config = dict(
    num_hidden_layers=12,
    hidden_size=192,
    experts_per_token=2,
    d_expert=160,
    routed_scale=1.41,
    balance_loss=0.000162,
    balance_bias=True,
    vocab_size=4678,
    tie_word_embeddings='early',
    learning_rate=0.00187,
    beta2=0.99,
)
Below are experts of layer 8 (counted from 0) of a mixture-of-experts language model. Rows are named router (the router's row for the expert), up (a neuron's input weights, with its number), down (a neuron's output weights, with its number) and show model dimensions 0-191. Each number is 200 + 40 x the weight over its row's rms, rounded and kept within 0 to 999.
After each expert's rows: "comes before" lists some tokens at least twice as common just after its tokens as in all text; "mostly gets" lists some tokens that are sent to it at least half of the time. This comes from a sample of Wikipedia text that the model never trained on. Tokens count by the router's weight.

# expert 36
router,193,282,165,163,197,201,206,231,196,249,190,256,160,148,142,200,279,219,179,155,218,223,167,267,160,94,215,193,166,276,191,175,261,146,170,222,134,196,180,190,117,236,165,237,199,140,219,191,217,206,218,186,251,223,191,242,200,177,146,203,226,178,246,155,172,167,117,219,194,207,261,266,187,132,115,241,191,200,224,233,210,224,247,135,185,169,188,239,190,169,183,246,175,205,125,203,267,247,148,207,344,222,203,186,254,214,175,172,182,160,206,210,248,262,216,183,221,145,222,112,174,162,150,201,207,208,154,146,284,226,216,198,271,261,177,155,245,157,232,200,192,228,193,180,149,224,164,225,162,191,186,189,214,230,218,248,264,243,162,156,209,248,171,194,165,235,271,115,129,160,204,223,207,169,258,187,192,177,198,274,219,208,176,224,165,212,233,164,216,199,213,208
up2,217,159,232,169,149,205,189,185,54,224,196,189,204,233,187,194,152,227,179,232,139,189,136,191,177,234,193,189,164,172,216,223,87,212,208,205,178,280,170,172,167,203,240,200,233,141,237,214,212,252,190,184,250,193,219,245,186,133,161,172,178,162,151,170,211,288,195,211,190,192,216,208,230,140,163,227,241,181,207,214,114,104,196,172,238,264,243,135,194,181,191,223,193,182,219,169,239,234,187,226,257,206,178,226,190,226,202,248,209,236,151,211,288,242,217,188,170,215,182,110,116,211,251,208,180,309,227,258,232,212,271,250,298,156,184,158,197,144,261,248,286,188,207,224,220,227,204,196,225,208,186,176,117,219,163,218,201,217,130,244,155,233,171,192,166,234,209,241,245,195,211,215,210,230,232,183,231,258,158,195,207,172,180,162,109,217,181,165,259,216,230,266
down2,261,216,157,237,150,209,225,189,172,187,219,185,156,224,242,243,209,244,144,234,180,179,205,254,143,225,204,203,262,170,227,173,219,201,212,169,127,191,230,157,159,207,217,151,225,252,211,227,182,180,218,255,157,216,206,249,157,158,197,200,152,159,146,213,240,268,194,171,213,147,179,231,188,209,229,246,188,199,214,192,145,208,161,211,188,166,155,270,199,229,181,244,206,185,140,274,157,220,112,198,272,132,161,129,187,238,223,238,173,239,191,208,135,179,279,181,136,243,63,142,296,155,180,237,262,153,213,227,216,284,224,206,124,201,145,176,187,271,195,255,219,98,182,178,187,171,182,273,148,214,138,239,211,201,244,244,284,202,238,166,219,228,175,213,222,183,153,243,183,217,175,248,216,249,194,247,169,182,190,176,142,218,184,257,249,181,144,222,165,200,225,231
comes before: " to", " in", " by", " as", "ed", " on"
mostly gets: " served", " been", " worked", " returned", " went", " being"

# expert 63
router,156,250,165,204,201,254,235,192,196,242,201,179,153,214,176,225,252,213,142,172,206,217,234,280,218,167,193,185,206,227,201,196,199,121,211,205,168,212,163,168,90,171,186,192,266,100,255,246,246,203,227,207,210,217,237,215,187,166,218,247,224,159,206,190,200,181,153,193,120,140,249,189,291,223,174,175,171,194,190,183,184,210,281,99,221,182,233,243,147,133,184,242,205,178,166,172,219,257,147,161,212,289,172,167,228,143,240,218,214,162,206,216,199,223,175,149,201,176,233,131,173,216,161,154,190,238,146,163,314,240,190,165,264,227,183,168,252,149,293,235,209,172,153,220,176,181,146,199,152,229,180,113,190,252,189,201,263,298,182,217,219,205,172,255,264,252,254,133,207,157,225,162,183,153,217,148,200,236,185,229,246,227,172,212,253,242,245,196,192,184,176,182
up2,261,252,147,200,204,219,183,237,171,207,198,207,162,189,191,203,202,123,206,197,205,273,231,241,191,154,224,239,139,198,176,170,158,174,210,189,185,189,226,177,179,283,220,175,144,176,176,172,120,209,205,165,163,289,209,159,196,241,211,227,125,114,216,164,176,196,124,177,165,145,163,204,253,164,164,210,220,179,110,218,118,174,190,249,211,131,182,224,183,243,226,235,216,191,164,168,175,205,127,108,209,177,180,174,160,239,83,198,232,206,209,261,230,258,187,166,221,226,196,165,185,244,192,151,205,164,235,221,210,239,208,222,212,276,199,189,230,185,277,204,207,294,238,207,225,248,136,180,197,231,273,212,230,218,204,142,284,240,231,90,163,203,157,176,207,204,224,169,210,240,244,223,275,164,251,232,199,200,175,282,202,165,241,167,206,275,186,240,238,122,209,224
down2,169,199,212,243,175,230,139,119,198,181,143,219,221,222,234,177,186,204,202,244,236,266,228,233,213,164,247,134,127,149,174,206,154,114,262,247,187,201,166,260,243,210,240,211,198,187,266,222,230,153,149,236,175,230,243,230,201,226,225,225,169,228,190,220,142,172,230,182,210,265,160,244,235,198,181,212,175,177,189,210,169,269,246,165,96,153,186,242,156,236,246,173,237,218,303,216,165,226,178,111,114,259,196,192,159,238,228,171,219,165,117,197,163,150,214,199,195,334,218,203,163,230,181,198,209,170,247,181,155,160,134,148,197,204,217,183,210,179,188,231,218,172,247,158,246,242,115,205,235,162,247,209,176,195,178,184,100,224,118,237,199,209,228,177,239,189,253,198,172,268,275,165,272,196,218,241,202,189,149,230,204,152,219,257,219,206,193,225,223,179,236,233
comes before: " |", " 0", " 1", " 2", " 3", " 4"
mostly gets: "',", " —;", " 0", "%;"

# expert 55
router,170,275,167,205,209,209,239,223,133,253,168,224,193,127,119,193,259,207,215,144,242,187,202,238,222,125,182,195,217,285,222,168,258,180,210,205,109,227,170,166,168,219,222,177,199,118,216,201,186,247,270,181,241,249,253,248,207,169,160,210,211,138,227,176,184,168,145,182,160,233,259,198,248,130,195,231,224,183,189,200,201,250,306,157,214,199,164,234,185,142,156,239,219,242,153,187,269,241,183,209,298,212,200,154,257,188,206,160,227,230,146,205,251,215,204,180,234,163,237,109,122,177,135,204,185,238,206,165,277,257,246,192,209,226,163,121,211,213,232,184,199,204,166,185,164,214,149,176,107,144,198,156,244,217,184,179,225,219,129,168,232,210,219,215,183,214,295,178,206,144,179,214,231,151,275,198,229,229,185,293,265,164,216,210,218,213,190,198,183,187,184,231
up1,181,199,151,145,312,206,193,137,194,202,182,227,143,211,216,200,250,179,195,123,278,191,188,246,144,138,180,211,204,270,173,138,199,197,224,177,151,223,170,218,169,293,131,219,164,161,150,220,213,164,252,190,185,191,249,253,255,197,242,190,181,128,199,195,102,237,135,253,188,209,212,230,187,134,100,209,190,197,232,157,225,212,227,239,180,243,175,213,132,130,166,233,282,227,154,243,205,215,196,248,184,282,255,218,233,96,182,178,216,212,160,189,213,193,177,193,207,227,217,182,197,193,167,156,202,127,246,158,212,218,221,205,216,256,201,189,206,214,182,213,201,220,123,171,214,199,186,140,111,171,157,168,217,260,251,258,294,242,249,203,176,180,187,177,195,227,238,210,168,170,221,201,204,190,275,146,180,176,189,206,256,241,299,173,254,205,202,148,219,185,238,241
down1,191,207,220,167,157,173,216,200,190,158,152,220,168,272,202,211,256,223,197,143,181,236,220,263,274,170,173,189,215,202,241,175,249,163,172,227,233,195,207,211,183,152,139,260,245,210,226,182,223,210,210,164,237,187,189,175,264,150,214,287,219,284,219,114,197,198,195,186,230,119,258,242,228,165,181,188,182,109,124,164,270,180,150,245,218,206,130,196,137,188,136,300,241,201,220,230,237,280,210,174,167,221,164,245,298,191,233,170,188,172,264,173,216,271,221,222,188,192,203,179,205,150,183,182,207,224,160,143,174,152,256,188,180,191,244,215,293,192,234,229,226,238,260,194,182,192,199,210,154,191,150,212,153,151,145,220,115,161,171,185,202,219,176,220,193,212,236,171,265,177,268,234,162,196,122,146,196,126,271,177,190,193,151,207,160,173,284,207,204,195,143,250
comes before: " in", " by", " a", " is", " on", " was"
mostly gets: " located", " based", " formed", " designed", " opened", " built"

# expert 31
router,247,250,154,186,194,252,260,185,128,173,165,250,132,192,149,247,216,172,212,203,235,251,242,305,213,159,273,173,187,246,224,173,202,158,209,173,184,233,185,136,149,246,177,202,249,206,225,244,124,156,269,164,229,210,221,204,233,208,186,234,213,196,207,174,206,173,113,174,152,194,214,169,212,224,153,168,164,206,171,178,130,248,167,179,213,220,106,218,194,205,162,245,193,214,158,164,228,211,231,189,251,203,190,220,265,166,221,172,167,235,177,147,237,191,159,183,251,166,239,166,152,218,154,181,185,196,116,164,214,229,218,176,243,202,157,203,226,192,251,163,207,175,178,199,125,204,222,244,231,104,206,208,103,187,184,199,260,228,172,213,255,253,221,281,272,216,294,169,134,169,220,138,206,189,278,214,136,246,195,256,232,233,232,192,201,293,225,139,254,137,166,204
up1,165,186,182,254,201,129,173,217,148,188,155,236,204,219,140,293,225,241,187,172,195,199,263,281,205,184,286,187,173,221,223,178,180,198,197,190,173,258,190,206,143,177,240,176,178,110,253,172,178,187,232,183,238,136,209,177,205,193,211,194,140,129,249,200,211,194,186,168,161,169,209,231,243,214,173,192,247,164,202,261,236,186,238,219,264,250,137,170,166,214,149,207,260,231,200,176,201,252,193,192,166,171,242,207,248,255,251,172,176,193,253,224,206,191,225,161,222,157,262,245,102,199,241,219,221,199,153,169,205,205,194,187,117,176,244,189,209,166,235,208,231,185,197,184,160,143,209,233,204,192,160,135,185,212,193,125,159,180,175,217,236,196,195,164,174,152,266,272,179,146,279,136,168,120,231,195,164,237,247,252,194,275,298,171,271,341,174,204,270,177,205,225
down1,289,150,223,119,198,187,140,240,239,205,211,256,242,259,176,160,216,154,172,197,239,180,201,196,141,229,236,175,177,235,94,197,193,273,237,245,159,140,217,173,244,143,263,192,178,196,224,238,252,239,169,153,198,227,237,271,210,222,219,199,196,280,211,164,171,242,116,204,137,232,250,212,252,225,236,153,205,151,228,164,219,248,174,183,213,233,185,209,138,200,253,302,173,145,181,154,199,201,170,283,197,232,146,134,177,179,202,186,267,215,213,265,214,273,204,161,231,182,233,194,211,279,150,171,213,197,212,249,217,218,220,165,178,95,236,195,192,219,202,228,233,180,176,166,158,120,101,163,224,265,201,192,214,198,184,188,190,260,201,256,148,219,228,180,229,254,137,192,217,167,205,209,232,169,223,180,129,212,211,201,241,226,152,193,139,184,157,202,205,184,228,112
comes before: " |", " ", " %", " Votes", " Candidate", " Title"
mostly gets: " Candidate", " Votes", " g", " Result", " Title", " Goals"

# expert 53
router,245,316,218,236,162,221,228,209,181,244,204,183,180,236,194,175,268,199,238,221,248,252,245,275,246,167,169,176,169,279,189,179,201,189,205,212,138,233,145,232,167,201,157,182,226,194,236,171,125,235,222,156,210,126,299,278,129,163,158,239,201,180,201,223,195,209,149,236,146,212,259,208,177,206,211,193,170,236,190,199,210,255,197,144,184,203,180,258,158,199,192,161,144,219,126,146,265,295,160,195,283,187,190,216,256,157,204,247,206,189,189,182,238,172,190,192,264,153,204,205,157,210,167,146,208,233,148,162,269,194,195,164,251,203,190,191,289,143,230,171,158,198,171,217,153,143,177,234,162,245,133,183,155,191,185,197,252,307,201,160,208,251,152,246,217,270,259,184,188,149,178,126,231,208,193,207,145,193,216,177,222,202,225,235,116,227,178,203,235,171,138,174
up1,165,220,221,220,113,186,268,171,294,240,117,247,164,264,173,142,257,148,279,105,244,194,142,287,219,193,156,250,169,240,125,179,224,143,193,180,188,176,196,183,236,224,212,196,262,170,202,197,235,243,202,188,207,171,192,210,194,206,211,237,176,188,237,195,251,197,129,227,158,212,253,202,276,229,189,142,161,220,245,164,209,230,153,143,188,196,249,208,219,190,190,268,221,285,211,207,224,253,200,169,241,165,227,203,249,135,216,208,186,157,253,174,283,222,204,190,276,132,149,159,160,169,228,208,178,209,201,183,231,276,168,141,219,203,202,222,279,207,256,198,136,213,199,186,203,133,173,199,203,145,198,219,204,227,210,179,189,157,174,229,244,221,151,253,179,235,269,262,235,149,224,92,220,193,171,187,215,173,240,190,209,218,189,156,183,193,114,175,148,239,129,174
down1,186,179,166,175,177,260,146,211,246,265,134,190,200,248,229,218,211,226,181,185,160,178,148,208,228,228,194,226,201,192,179,209,167,207,223,279,199,259,175,240,210,220,217,169,184,173,200,247,219,217,179,214,174,188,174,195,155,125,166,226,163,163,200,204,206,244,251,160,230,210,254,167,249,198,150,271,189,141,204,287,145,214,195,193,201,276,214,138,219,197,191,201,179,200,284,236,278,162,175,262,215,164,161,180,193,183,159,216,214,139,218,247,167,309,216,179,237,129,164,189,276,213,158,171,197,186,232,221,223,138,161,334,224,177,228,153,167,175,271,170,177,210,182,188,151,183,227,269,200,245,173,204,183,174,251,263,133,175,201,241,93,253,166,266,291,141,200,213,180,176,196,179,175,208,219,146,221,191,107,137,180,219,111,175,245,188,205,200,154,256,165,207
comes before: " |", " ", "\n", "|", " Total", "ocrat"
mostly gets: "qu", "em", " dem", " need", " Dem", " Nominated"